python train.py --d_model=768 --activation="swiglu" --n_kv_head=1 --vocab_size=37751 --norm="rmsnorm" --tie_embeddings=true --init_std_o=0.00343 --init_std_up=0.0175 --lr=0.00558 --weight_decay=0.032 --decay_shape="square" --final_lr_fraction=0.1 --train_tokens=494100000 --dataset="wikipedia_en"
Below are experts of layer 7 (counted from 0) of a mixture-of-experts language model. Rows are named gate (a neuron's input weights, with its number), up (a neuron's input weights, with its number) and show model dimensions 0-255. Each number is 500 + 50 x the weight over its row's rms, rounded and kept within 0 to 999. Numbers have three digits each.
Before each expert's rows: a language model's description of what the expert responds to. This comes from a sample of Wikipedia text that the model never trained on.

# expert 17
Description: Digits, ft, separators and number continuations inside heights, dates and stat tables, e.g. 6 ft 1 in, 18 years, 1970–1973.
gate0:453545602535382474493527529452512536488562471483459494553568480549516481538578518424557556398410505440496509527454523352500531456524577510497465549471436575489541526557381485532491506475698431544496473528555359533492475455399548470519562570535534496480618468491510529549539588494499456544600518534457577457467463555504424459587485535415605510554541502540424422476472456544468527570470417573446389511445566489542554469546536491463571451548538506496439548544460605571454471462520512508474600339509388446401540608514519497512531486538573551487564463495478546449555487488486463508487530479497516461485459391457501452456490464567556421565513471465484499491517488464473581525494409515537569568520584564506487523464445478492541481455490451476474524590620446586478486566498506
up0:524531508477578504464421476499466480569492504459431452436570475514516592512517430501484457539485456357524508486475575468465519507493471514548545545561440588350550496580488567516467558497519597556384517530502460394514484476476482519501483508464509486481513491459472525410422467484553534533399492468529548579501477500492498462528484538437479395467493457488434433551534577433464534506509474564482423497384628472577461566456537466504572526536481496446500502446442605504525412461554423499572480478500531483510486493450484528523435478495485504495463498488495441500541464433429518474396473384480533421488514537467508535442558423588491375473472475516590458627514526555571432521420527495519561520324510478515463573441511474533474456524493517543516474534535573427485463548543427
gate1:429500488525463558609408468457483461603496582507485476494508406529470512473527488497521425630538478425542544427635503544560588546469492519470572485518528372424448521524412547513559417510464491418484454494445456573451444471557468537448475435465615526448460458431499569483454462507538431488514547446528443438574488618423553419497475523559484532584408485495462590584457478511456472547480536519568508492537493495543513605583459566533509525570467453467565417524525483436500444466520459527526457501526473467509516567507456501514437531522487544521566447578428459445491531483503494438520490418519505465490553468573511491513526482424472494508456529521426517596508491546537540533502555493523521541456533493448463576456562469565463462505537483494511562480558562535485435475448378
up1:555551487350515559536570480441457534552512445546339473524490485538497563485460494452534533541472556428526479473572497464538501454509567447378488506523470461479478511466543518497383515506521471555400472477498418462556515497490381534335429571566466510523481572497418514524465436567492466550462572466433494561502586518498505504476513549537473541493490523532554528505518448534545466506572507519539474573555604446651571514395556468507519540441555512615493458517498536559523441500571447573429484472466463488489461547624529455530505475564455511479456570549546549602431523455508494480517462472415550466428535522581552535506506464488452456511554468484482560538487564428536509465555419485515489513505483525432582458361524520551525556521474436543527512476572544572424551450412406
gate2:534495566496447474517508525476502448533514538565494530402488474529501496458495504513526531542462425464528492521513504413395549450505487532507509564476485464462447502552516548530498479546528498485407454516482532592559456423488538575516474556549545618479481412470519519414497351451534551523555438472574503466510418517561567551572508410495410499490513445547493516477497430540502498531529469497561571512464498436543479516436436460510482503529465461439560453526505513514404479455501573568440528460488487549517551582470516475542629476441599400579522486407579497475535548479418511523472468400457387463414580522399570515499512462537456430607481568522496500488517482503506546585581529456562482485508557490504536443533480496456467432403440525488499525494537526492570535595490496
up2:588559583438550457496444547546420429534478408592527467538488497485466544503499453470502534543495467494480448514521497461592557411538392486500481518413420450569468514512479497455545567387415514527545611516455450489520525408454528510562529546554536498386523450649548537514514443553456462554440461438529562566467440503502508528410455524500486523509487546445495541569415634558478512396463530542477578440446567448521513543499482435498503512462563552567461440516563458551471517514500579534562603534519549471449418408619513384487561469482486494539519461527550562499471398534475573525494520543500526549537542540520569503489502596445570531457485478472478407523421531531495460584552439458429551525602509531570490428525484561480483514450454608582605448411486463485467521637504578
gate3:496508518464424496475498462501556540431633553511606528493441550403500472462456559517462502506407514342419511482456611428484426438443586508513462506480530513489458515521443459559532447427473513511446504460477510471485432480468533517595481499475522398420589479496460524523502521502593597576530518563531513455573431501423508594493477461540496481506505484426532507460571484522497352522510508485557502502466467496512493470486518504499449502503551475525505495553489524433550497468456490474483506527632592453588477504470508435466435488498557524480415451544438509493504598361560453577532518431481437527543446531371466590454423455503579453520476470536477544452547400499553521391592541500477483443443499473446430508488433565494579508511501525610507419538532432487519543636511512
up3:602512533546550472482550475485567478569472510574482487483481388476528489502501577477468484488439579574558503407416467479590553574424482557568497487499449491532436579557491554461637497522542509463495478600520548488544565483519383540523573598530452547498462482378523456570534479486465428472495557524490522471524591458443512626479519455562548448529445546524529498516423557487489512493441561560638480420535486540395517523436585519558580438506533539508490453426540540504514554439456496480396552465489441429499519438463519539533594458545464425406553538509475400473468460444412489480485441523533586568497478520604567566418557498468503546520564413517486553492534508490484581486563481484516410491547456587475527420554482578541485354532514590530476506471497448440483599433596539
gate4:562477504430499442498474433469510519507626401588488478505498487452516542564475539422557387495352555582608496522514523433478505423503501468562626513489405535469541458561447575512411517491524543461542505514570470471516528529481480546480514536519433540475471528495505478502537444460515547433565494437596479502571465537459459505511441486498483493535510526606487543621545477460524517576610490473510575500501543519539518465520505532498446534501473358392506504515390506519510527468527568483482433551527481525478507505396521507481497483543502522411532466599502471490505530534517411474563456499446465424433534575494512466490543467618432484535558519522482442492556572475565500484588461527521524450458558482573561484511521495454431503460536514457483437481607564439505373497453553
up4:467454555535487568482474565558492535461543553403468458507419491515422440389466501472465561509468541489468540507440454399517562432538393472545536474422508500493455468432430521524448560475545520408447560466502498511544436568536487461502486583448514538478536434526483513523568525522506441503487496456461557487487592527576569572557472513482438477562604512440579482518515558415547566531562495403580534543421448522475579551517439379533504457582520408420503493583509481494467469486496436529521548585493544507438534581496495573534556525496439543586588549560443478459497539475481475507486595554520470506471491562432443530466541522459432401519510573521511483540534551476533520465488491557540549444444519506471481575432444575468564502532494577481528524457571430483489516493495506
gate5:426496478592525422440417455447609525503578569498472523473439519497519502571506456480507488531469545441543451473545430505601504503491449578517584514547500497589493539565543555531568564460498504487496515520550550509569448455403508531505472482500492523521389494497465486526506578486498499457487461587474496437498469439522524476510497449546389512483420468494466505565448536586556406590544502470569521528566536484474417512516519572487533543453468562396484499545532546516563513482530509492544539575497536522512522524503540469529432553529484569536553413409563485410481498566478439528521488461433492559508529438503486479525543509496527523438539491480504545593502488510529491526496427415568410449473504490456554487588454473549456431562582389421515613539544491536469447523529453
up5:603477517606391460465427490505533487423517468518548552518477496430467519521537425519456484483504486581503524501576518505589514477604438493558479503498487503525412486448533504520342557497495489459412473487472470532452491561423608438474481508487542565569515534417507574498577544572479395486503405409453576551523528476545568412432472504515410506429499503497501468516545466508479495500521454494474470524408523503441449507469477532509437472518581438512530511457389539455573501537443433473379611441565492618470442404497526434389552527543465472422483514496521495496515436532483456558640556605496532547504524508514493536462530573596539511407559440478476539483373535445453481497535506445500616500545565492419476453345472439613536513454553431532427591475507504442475331522520437
gate6:603474486491478553500460514524499649545410569437462493528452549543556545569492583477469441606446546595502515480483439482497539450450471431591443440540421578489562515455465556510485512434454414443482514496463543506401496403448603478538532393485486558554607477565497439550492418453510504456448414508512459512478567512434533452473469482498487511488504376527517541493436503499476513519481472519487512467531485515457519433395523478425505471524485483451505525557400568467456605312480549501505594446490550530533437498456425517475412594450475558381497506433429534511522463572478469481529483537493489483540561507502524507446572464519517471510399607539527531523554441467491429531511461506425432582481479446483494506445522539572577394435526477530509461524518500461521527613553496
up6:677477471528502480532443517500517365501455521412453488522571486498565469543544508481365503473482594457481525473533475520488560484533554523581518492554376653497517497534543469515501528518477526556508511512429519576514444471403519461429515529539517507539507553543476486506459422463505505463522454458422481503528549499406392479435479500474486518448489480427517523552508498513551487471506430453458443533568529484522574481488436432517515447452540454522448488477393500481531500551484546462527491442428538480538490523555502484397496526438541478543468486482470398500355435435469335504418471450552423501482518483483549499491529520490471494408447508492477540540515519577472505557539429547567449555326570585465500504512519457511544458490465492421480544611562459598629535495568626
gate7:556448566550514464549548526529437512545548492529402502464539498491439459566567561432543430462582585423500498465562515505455407519400555551477477527621602494586512494494443558539425567469586493502493508505400514519404453449469472545484485469557397563509579544523556462550577522568433440595503467527554500589524449531417500548523452478533508527515540452479504442521493435524512402562480490471536544476511539487481407432555458475538446549471533465518449501524537489516492537574468485488490448445436467427450475462608408547541529557491530608529532450561528553548466403487457382534593485424442504542480516486540544466442556456552503496452500468496600502653529503472475562364493439490507353425462499508572414503578482483514525512478531505504473507516415495513492550458408496
up7:556519436465527482616505440533499483482444497531511564406532552462436455420433506471519488441535589464498469564431452477535471512593516569475443578493471609497472519594408462538479504517546522431563536501533462471499491483585548543494563461465513518503484460500462611378490570507454495491538450483500557547496445503472494478511548470522493504491537413459521503515521461532481557589519508564496532425496453555533413465380572489444548437410553372497527466464532487479581446476504581537443456485373381481513591558471532526479444430498486560590533438491523507469513493475538509500519520495528487502525565549522500595468491523548640525416550484496504481516546532549394570538498493576580505530485586471551536493475505444501595475405527541385486632420520516604572523581532473

# expert 23
Description: Colons, hyphens and en dashes in labels, times and ranges, e.g. Length: 48:33, UTC+3:30, (1912–1949), Decided:.
gate0:462467521588430501556490478553563521532438401567537569532460468452504492480467571554513548519418511505492537480578543458478477590506475533518588578483560475495529532551431505569533438520502517526527525522501522443468633469495549507513349528452527437497538479573464575485473523512522519430493513538510454540493524408472541524554548443547517455449587445425472479492479540558509526578501537458492529532492553467602480529494521509532599584518563470495518459505424491469535521376581522525526615477448482612424466523498494493586458499447516435445488552479424521534562580601592474570523584461556482598458447526477434512422406554474575418487498503403473514395431524431470523484524552561440423531521511491590495492569450550512491516452514472435554582534509484489425626463517526
up0:463533397477514445601512462522508570532557520507446459514439561519476553492360511550483493469475402460517494505470472530476605470445470570505474616545472494539535476581473544448487531513572552541494418491439389476483479493473490466533491457512467502503512469521379539460524525542536429545463506478516475539563408476541489560458457567502490461566548549443446549485514403498503381517564527579442491492491484490510509474460471435466523381460467527438565538532484477501558464559464380491504380472442559494531473512539486482526520433522584377494440574528506566485429482498504502472492492559479507502551462525414502549512473555526591525512535549469469556416420549475602528569530448505599487544583457549504527504475484436477587425445457457508511450519461562425540573416464627
gate1:541461567513496386540460583478557541497483590434499546477473478575511507575474534547498501476514449521446502506438534522462516478516510516572473442509591540500511531545485542507466505492517556532444510503405449445544501483457571463459497454554497491536544510581438549416348531583475561447532404424503545552477502482559458502488450494516485529517445558505499432445591449511589445409571494455434459368509480555436531455511556533412473472496474506547534477530506491526418465503547420523475535511476506496442511478511628482455371506420549462472534432522493452503439608564482566489501381624438559468463499475415564423479581462519480549587517477559443521592533462522546474474444567555461511472485482557548434429411565549371481453486590458524474508569522510519602487398538468
up1:522460505470475581579556521475596471445506450534394473577529532537565492579543513385496528410520420529519525593458509480537480494491559501470452468458599437474458522524424479494537574524542392548545513538495584458457541555540503463468470532574430481456443523460517453567578493574527432540485438507482480501462502481474497416614545511477502410482461509392589535552498502464452463470559517463486439486456506464483602517525498453529623517558464449424438560443494426505600490534535548419401463586557520455462458464561413429468586444500452533411486435555469462496395524507495514473440433579566466546436529526473413435477525536543500542480518510500540457465465477480569362471390574505535465634503537463522693477515486374486495446510540525468490561551418542498415477421459418
gate2:504452536496394517432552557470501482475506509402518449452522424503506418550446492569496505400455568519484549453537547577479491528546468521519488542528490497635493455484519587519474506469543567486505469530481504480436506493469393540546533550429488473441545540526502497451565585544502488537500555574531462433526566427503553492511510529540407456536549577534501464433555546569506555468462433492567555587490455560481485511531490479483537556530511519545495554576491451476560542538609472475626496490559365476458483500524564575541514507466520541427479524401557556475503532569688556487521419583513556520542535509439531485426561533546506532532451513521533538586536463528546570522579472464472512465501497422439489405564499477507459449477423494533550491535440578551537493576573543
up2:512561437587497492509483494491480557551459498569450497517605470575521517472556488508560535532549471472588487565564529525552429428562505478493532536498473551570590524522423448452464554490470481538489444469498443493525503542541518514527459520501521522438604439479529402547455438429484501537526543539422534447430492635390455517541566572469369458370573514410570539571493478455463455462522543525534611567514492393434481521441579515484401480577512525466548452381455487602505471427497464510449454492554517460475534526554562445496449465584568484475487507561581533522454541451584466493485432547519554468534424543517514492487430553392488449517610560518485576436492517489557446439446472558603477449332486498489430533420644507518481422435511446501449545515446516487519461436495566
gate3:516542587572528474524564472488510477460440465447488468519492565569553422541498540422484434434481560487611520545431457624551493484518574485406366444513447561482441556476402526531492586506553498513497530449468491512368474544538516466524579460432549478548517511461456489498520532500459531478523523404512539440562407488513570546407406524545433565546522501507528484361527554488438565477547481443530466533619487489476524506421559533521601581505534484426574492521446551476436614442543494508444427609493523495530558516514461543520503506544447453517397440492475533472558461418526451468502590421483467421495428593467453476468566483493503516587496459454541560589499506448525479453455530560493435452473491421423500563558439492478554499472497528515465529536518550612469516566526579
up3:504502663400521574472514528483516479513534529434438494408444615480462485557496471431548491534517549477502477535477451504416530436473485493535500516511443463483376537472482477515466536507520450417549439534369547421533473485459518458471548554495414451472511602484478523488590472557600592496462532533616508496498565552513500482502404506482424492575509445464490622496554429515477493513493445595552418448520446532547500538535451424543514575475479500391478539509531589498488422452438463514581558480515518543477447541562510543472539586473529440450487491501529462422393554512563456568489503505504518577574540569533570530411461496450452556514539540562508564422557535516489502479460491575542450477543589569480389492472458433511444451425500413496489561501541459531560519528546525
gate4:500464661566486487523504489532579489496417569371371511605592614515505482558528558504477469520495542522511434512475498489510469528477494498513455407437528379541502486504508512538445467527511539511503534498363442494515528533493519453482454532459506457414467544451519414492494459470478511425505535513482451478502494436460460487568536480499688475522505449429476464537564450484480483501578458438552520453535457367529454461439525515451638403495596483460518390472491471496424460505512569534471492543436497493529447570493521391520469529525492475506519448460509435549455549526573545472434531484536646550467496577435509545490487507544500564557537538477469487526480449486524438460519396553480456641523594583557499589522492505502484373458504503463500516566526501493450610426501511
up4:521502467444492516466482570520501520506495454555539582490568395500506547505553505467499433540478559448423499515420528554459507480440514485489494450457464539505430402453566542494404522509554560491349494492539542475483408482581507485532462562506479598407518492521504556472389513506483530460482451493472576439387635454484511540516493503507478474529541516573524484440496470531533491536458509467426499517517528560559472577486549435549470478511512428538582512549518430501465535573466528571544424588545474475535538412494504476621468504619531522533550553503421541446451444427490537545496463425508444433442493496488545507474574506445491504485572506442509496442456524463484477529525541472536494499460611401596512425551514503481543463557506501453495489555487480469601477429466367
gate5:441522390581479517507404472516525499541451484471507564525520534506447562370447442516479529556450505448566517496482480521474371608495498504511434554519516504452513552517538532556538466511484406497435602541410515471552491448484524531527500416550441569467519416590505530458390453491522495547543438531442485443521479482505516520540443451597558518513500348462470565523460403463551555430510435519526606569475470415553441466538583521542488477501411536443565536526510438595492465485499571499525422436426572526489557532466433475409482551407510479565581548544541480379533508487492509487535528473559537487508486442486518540471491539514497522489598452471470450357567503584368516495459390591478606484537455500508539535569509500477446593450515513476572523491488492513471494493455471
up5:575520440449541520603544541472501538556539529517490433521463468531522504460531530517583491411479504527472421574557483509365480510539524540521502633546484525504437534419508477549489537519546549522584513541485552532610425511537604463579543493527502482429480544510610376639449543492480453514432447423548490501439505394518561525483595495444568496454393538619491515428596490547447494520505502557524520530533518493529544510488471506506554533528456516476578536538612500513542489616550398562497461408481508527552492528611382513518555498547513546573502516483456505447554507481478559517573461463548487420487474442479404538540483329559513531471544464481464481503485561490460391596504465549436532435473564554405501494487448606480494510465481441420534573435500474357488595505531566
gate6:580468533476476500474543404547396481477512485466312562606507514531533542463575558509422501472537430536571524383463537576486517523526516596488367512501513505520571453495532581555477478599503537411542516469540472456485450551519465457545493436395570536442462504572626480508514509538586577513485485458540533576470575462447499481457493482490560488502451559581471494559443538514539468538528566518610495534546423574517519541559500593471587531473489512576539443411453456435548532501585454585384482521486567474493438484569475613522531535527482500401531564553464436502507499471539471463458521469527573567550580463443406451505422460500492555506551539485482478459582515482461474505507565497598572507496603464480542524566453365471501460530533528401507461516507563494443446526518486
up6:490527506456501523471473548552529574439486471413431511531450465536537483494495505599476595411390622579555405401435518451473512477532439543593496520490420484519541508540537548532553478455441458467441499493593454376516468528481529536532533464502511457609517541548457507544454581509455567529433514453565512486503479500590497578482444520517515539431481530483494507433455483587454474576458519496438515443473510445521467509448479454538601437431509553545478428571503415433548467521704498491559540529461550545539452532521530444500445474454455552545474479496472673401550442489522504442474528493513498544585478498455506519440467463570477439412558546497492490439499508487472495612418506424627477475529532441570418531407545550545548503480457488519512516384543507454529495563511494
gate7:552486574381463480555546509387483489557510498439506539509506448501454495529491478492532550523519563535474484573517487476526468425543564511522485465542497484478639412457429462480460532504506528535420447479515505439440466506430489468543509464550523439495486497464526589489463548532526495644476479454521492415481450487493460494489432496535521447543501528510462532456492487460501502486498569554488527452569483409519474474547593508476548612518359536490428509461508382547493428460515568501579465473481489453475402482621508450533490367473530437459466479457657538518527466463476480510485504487509527512539613477465488547492395461505507511496577434504419400497480498503378475536592493522535584536501469433473389479531492547537465526437522490440541441503380506498460461533515413
up7:587487481549475519650540493515485496476532509499512465466492524544611475483478401504484515531484518446504474547519480462523461545549520441475519456518477503520431572507482462511482430465408625522473486582482508508546499482503436506563488456467436524464550516514582495553469541460419418470581516467488499498548484388448515473506483516421579517500457398530542463577427505427542548470497452503406499537399457389445436449523496513477494495478518560475455461521485505520451529463464474584513496558513405477596505436388478435395543555475551481576527528443545452512441463518541490496522517520505512465470406496538500453531600506481470458458351456457453525587481474578407527503538543451502430529437466602482563468444463505512459422635518452448509515490522540514397517589638551

# expert 7
Description: Numbers and pipe separators in tables, census percentages, coordinates and election results, such as age 65, +8.63% |, 50.82759°N.
gate0:472469516436487407453447528535506548441541403485440495567507532460485508499528355538492417469584526487518514537533446521522637516441460465535477510549500474451561406399492553517571582466450484445528485503411533529471521641483429476513569524519540455441491579526528525503429478494494541444494565533536532523495546506451479466471486544572584529458481581532480517539557546464619460493437493514469511459411540458529410511519482527515560505500490451416471426542556478450493384527578562508502565457496487542434493476620530487537521375392497580484470561529521583532464487479471486495579535476466533481565546570449445516534458406555566492447476473522505519463441478504615527571599500536417474470541615517545465414495562531457476373459436476461446458529596525440513495638502525
up0:483620449509568506481508411453501536479527580458468538558579474464431368438537438522476534430518535546455506455551595442559555482469461477451393398522501567458436527442546482503420489463472475517469563524480515505345415464481466493508474497489534500433519476526550495501527431513596470409489495497483524520454546450588425364591424524499507520550471480538511465520481623500501532466488518548482612470476493563383535531563540513406544562477431493519556513424359472492458536491494485420487510413463423410422484504525462427498453485491427554473542518462461402486515484425391535496519560492496422425541457480424501451516434482432532506480447481577427501482475500612455417391427368508387468487624519438519533432577565514515589477565468466467441409563497491519543498473442527
gate1:470520506498474491512478347496463463564482630506528587486529528478517465537546408514420574553528410406451476498450505444461413496459462464519591517535564437503537470461453558545483456554470502484546589588564549539466499456529445555474498570465528476459559520541450500496523540477498559580501486505526540511528571561439502426597548462457477429478453542518450594504349460429510598547479476478533535435413490430464531499662581527496600519483459571546490631568508544451521609452562559376427456516540514474471546493510483577560432436591544501544517486455535497512507530534593436519438513489539466418503491402482463588501442585497434515477537530514566563561534600475426534496463479491493501530485533534543512462589542491553492549474586502605539634546538504539509581515531417
up1:433565388401459556614507466466520448450462520540443432531447502482465462529511581512521479494521531455616514535537634484522468526548561486496423452500485500425510459572411473470509493565489473466510528478585543425480497496522527505601539481477544474353523370483522467447497522513441514511436579454487404555452455480498551500523568530556473454451465390539549482471508379524560567489514487565536554461569509560454621477518463484499517428476516514518504551460416432510445479441445607452469588435391516573471448441536468491566541465591521537515520476498511455477539504511448486537497556459475504490476576481435421454405583450451480384502453352406543562563514496491381457460544513629447567465560504471443452466514521510474413494435374528557528499494521603446595577509573557
gate2:446395395439517515486505446439527540513544455494494467482503482527488542496443517438491528431578458460432519474452509486528548461550393562466472516500567453522533587523412367470521512623523551427441495550453533424557506550528475528516560533553474568451464554524492498507472551524466498487514573569496459505510550438437505483500626482538493506567500521428475547492428554544566567465492491548517481450511519583528405497447566490519519541500454497502553583484501512512483569438484473391462561531662546536476417433569502508527504477530616587425454468431456570418551560504552455489481615449470500576585507426518465445424517487395374543481509477499527469461522433419539535565491532477568450449477519600438529576492428522464570496537458474492548553549571514479477562441370526
up2:457476482521499532443463460433499516519451527572492416537474528528450560575546548468483488442439438445478534461543518497458443493396575503509537574473415512546560485560515522478532422540616463476431460512550470482559536523542499446501493516543493560447521466516452480444512477554466354541572422496466468522387512474499459520556572412391461485472463504492447510457521440442563501511522414551464527481433497446505568513559491478559548446515516606506518533529424448577530497677466405521524551470535491582549558405550406494457401529547495440569629487450489599522523504468471513489577456511569518589518531529475497425506550607567479527414490439567503403463541510466530448497534469467510447530596558498554554436600546380514481472526519526578511411445462497414437514468559498
gate3:524521615415493302466480480561543514461489415539506566502408408453522511531455443504488521438468592566545469489534465555554423485544510536439439491475546490487513454522447454511501579477561486440509509542414566582502445519538441504464526584452518538481521511516420433558537517484562506559462556466524522407471509561550523567514608490460415506465517500557529406496477517424626512511439503561489546424519519551456524438532528477476447572560572428531446457474474501594509427476446567422442536488449541499573491564520517471611556500519526599427458529504550444529519547572576397522448469553462520496515468544430462462481488399430545528507513523505510445534446419529476470508490457518551546454521532498544521542488597509486564577533554428475452532439567504571456576491376513
up3:593436566585355460516551492506415538560481540507522512470560522477395562475610432478539517622610577480545522462494631535513557529500541445550525577613562546454558490462468445501515471523524546485431479464534529470497552482457479522361519455484487487509412432496446547421511585439534522489459549440469484498444476517471429513525501557478455476458493487512533433510627498502462499522427460499568374618463393549487457445577406466490407475510487578404589465503454494521483473525442461491478436422392616487525478513420459554438471444475578518519540512548429481400538443579438467512502464523480496512445491406572433514549600454590574564486545527410496600554598510450530506432500527423494394415563355505516497467526479482471478472418504490432407558476502521507462479467525473
gate4:366532508577478543472538501528510545497435545509449581471445487505522518510489468499539526502576492443519488549621516550428453463533418400559615434457550504499501492478444461527412501492475455505500514422470551567513513539442488487506513520445511511479559490486491428666507504607480512603479449454556526524586553539528493483525398550442489545570429485527543479552567511468497442532578617521527503577527404467522527569484499496471531504558509511381417546524425520489510425478528560528550490417504489463428465495462495409443543453514423466533549527377550456479445526545480447563559545409530568505455479578517451462522548510488589472496512514571492507512506483525543456423504480516579515418436483477567436523505476500488430356523516473570524492522512469393541598500496567
up4:527568508525456497523444519481473528493535545526448441457507463453503596487476440448488521477495525407484515469444602455427549557579416429531538527622609627422483635446457545483485555460570537499495499560513500525567520601504534525509438464478444486531404482438508553591563413530561456505514503492492430473641528561473528530579470506425545470568567450593531496470532560534495488506499458551450476463575518461534481501528481479462457557591442512520511509520589499444537471490628465458428501472483557537511522547477444451446544501528421381508466450513457501414440530420533409498533609524486452504432441498549526487462620498466581541533449459375489557504460557458508569516526485396616501489573516411517492626481554491494433447556514505554460526501486484527526561521519484
gate5:499438476546516494527492443435514475505630501456447539530600442412578433510455486462500534467531551501535552499477492571513496426530425460508574378546622522403580646494547453529523571484499498592437468559506423522599553494504480546471500501515443538498521474540511435534466572511535428557479544529434575497522472566576535543619545423490556481478537536488567539544554480465526591446430486508504485503590507468487490481484447440548453509495539486467465475553460486413535577426448489551513556563440464522493480492593446496517545452628605461529567611524540515505501554493486517575505489529568489481376472567554528457555468391507479441558502520492554551496579566457482557385430497555527536371508500556479515454514604516505589509543452487460521482523433481484564550534461488
up5:499546448575485461431407536455533586543508533527525491527563562525476472451431504448513467487514473535525517437461437435377536509536472502446467518487659448484503465462425512532464578515506496592525456465464474494529460514568471504581486518528463582449502477502461460539475506435514545462567546501575501485473520544525484429466511522585499431491568557493516428417371517502441438522611419535494561461487509433531551525545552583465547509495547483647462477506543490547543572543489531476457588487485544512406532511546583502555513463511589504499509413546375500510485506480566496526474471491467499474479576413491469445539467545556575607609585521527574443428483535471591498491440471453407470465553490439528459471436532528581486552518432512561490477485519499539624452475416482
gate6:462636476551556456472546518558503510538502443449427487434401453464521531505461556446513418529441605521470476482499424522452472557459609503562419541504486462511456424524527526552460578432414463526598538482479454562444486441543495473449469479478487481451574485530488469511538486568547446476476543508442366530370500471485531415545504483430397409585517452533514411448469462559490533483517490519460504444541470458504443468537509579524619531440555493454551584510517451521538545470502497408598543419463516483449510431485539583471458496506471527502501564588511536506614506428445532575493450431502567486499481487560509415463471473461447451436485496541520503480421520495526560454462413527488462611612474460550572446478453542499429541471541435587476380511513445511493589443486490
up6:477516588510492508540481467526480500492458571485536479511593466500467524460486478448468509512429608532580544508530530524518527520544474534494486545584394485517482484539591505520443523465501451452474427377519663490608361437472489490508625398515549571530522556480480446513644456479544496437558353417555478541587516492496549537441547514414459585528393554459515575483519407489481530454522431447507484498423466427527489516521522510500508475489492514535528431598485462512405452535462509553509486481544531475478519400431450472564573461476492502472447602352493501547464421467588503484489452486479506428499357510494550522578533541506453499456539490500463508545425536538525552477549515487513532403506496487545605463537450496530564451591454421457467507449513518528518459592578522
gate7:493548526542608478498556494490419493500521473529538472463465535497500495538526460465559557505511536485520488465511546480558482477582518424509513541531557499461558385457580496475551457463445405494498455475524502536534500476498554452548518480461513523531473439564519472553484508528478537540444424683557523492508413608475506489479406459419396438525450545474549597552467462546498458528475470565471477580593520473465529514484515392485521480500505489487515452499489417585498425543465509503469595539577448449489611502649536546489488494542529426505424460515535513536480611467516506506503541554451519496424477556476513479501419510597488527566535545405457459569471574490482504522497510533385515457499559528450501507510584449535450468521609528539532517460470509577452543552494510
up7:492534465533472520462512523577466372510483480537439577550533627542566399468410558453514429437526448533560496519590518467421478379593557533491467538513435468449580524435455470531474510489468482519491470410498432530547433524552574526539575527512523560526482527458536446490477506480501549593581452582531498593554517536351538419493479452583520530576462492440541539488503540530474548506504411489445425494438527568462586452565572398550604497520502482449511529552434502425572394480450474562463484505534575526490508488542555414485541489589538480330498445481485467528423527445456540470462519536483483496506478550424533439455388483544546491443483524471419552454450485460493543501449507481495452535460566446583544544436560534472491462527485499507566506430459405493560492497514466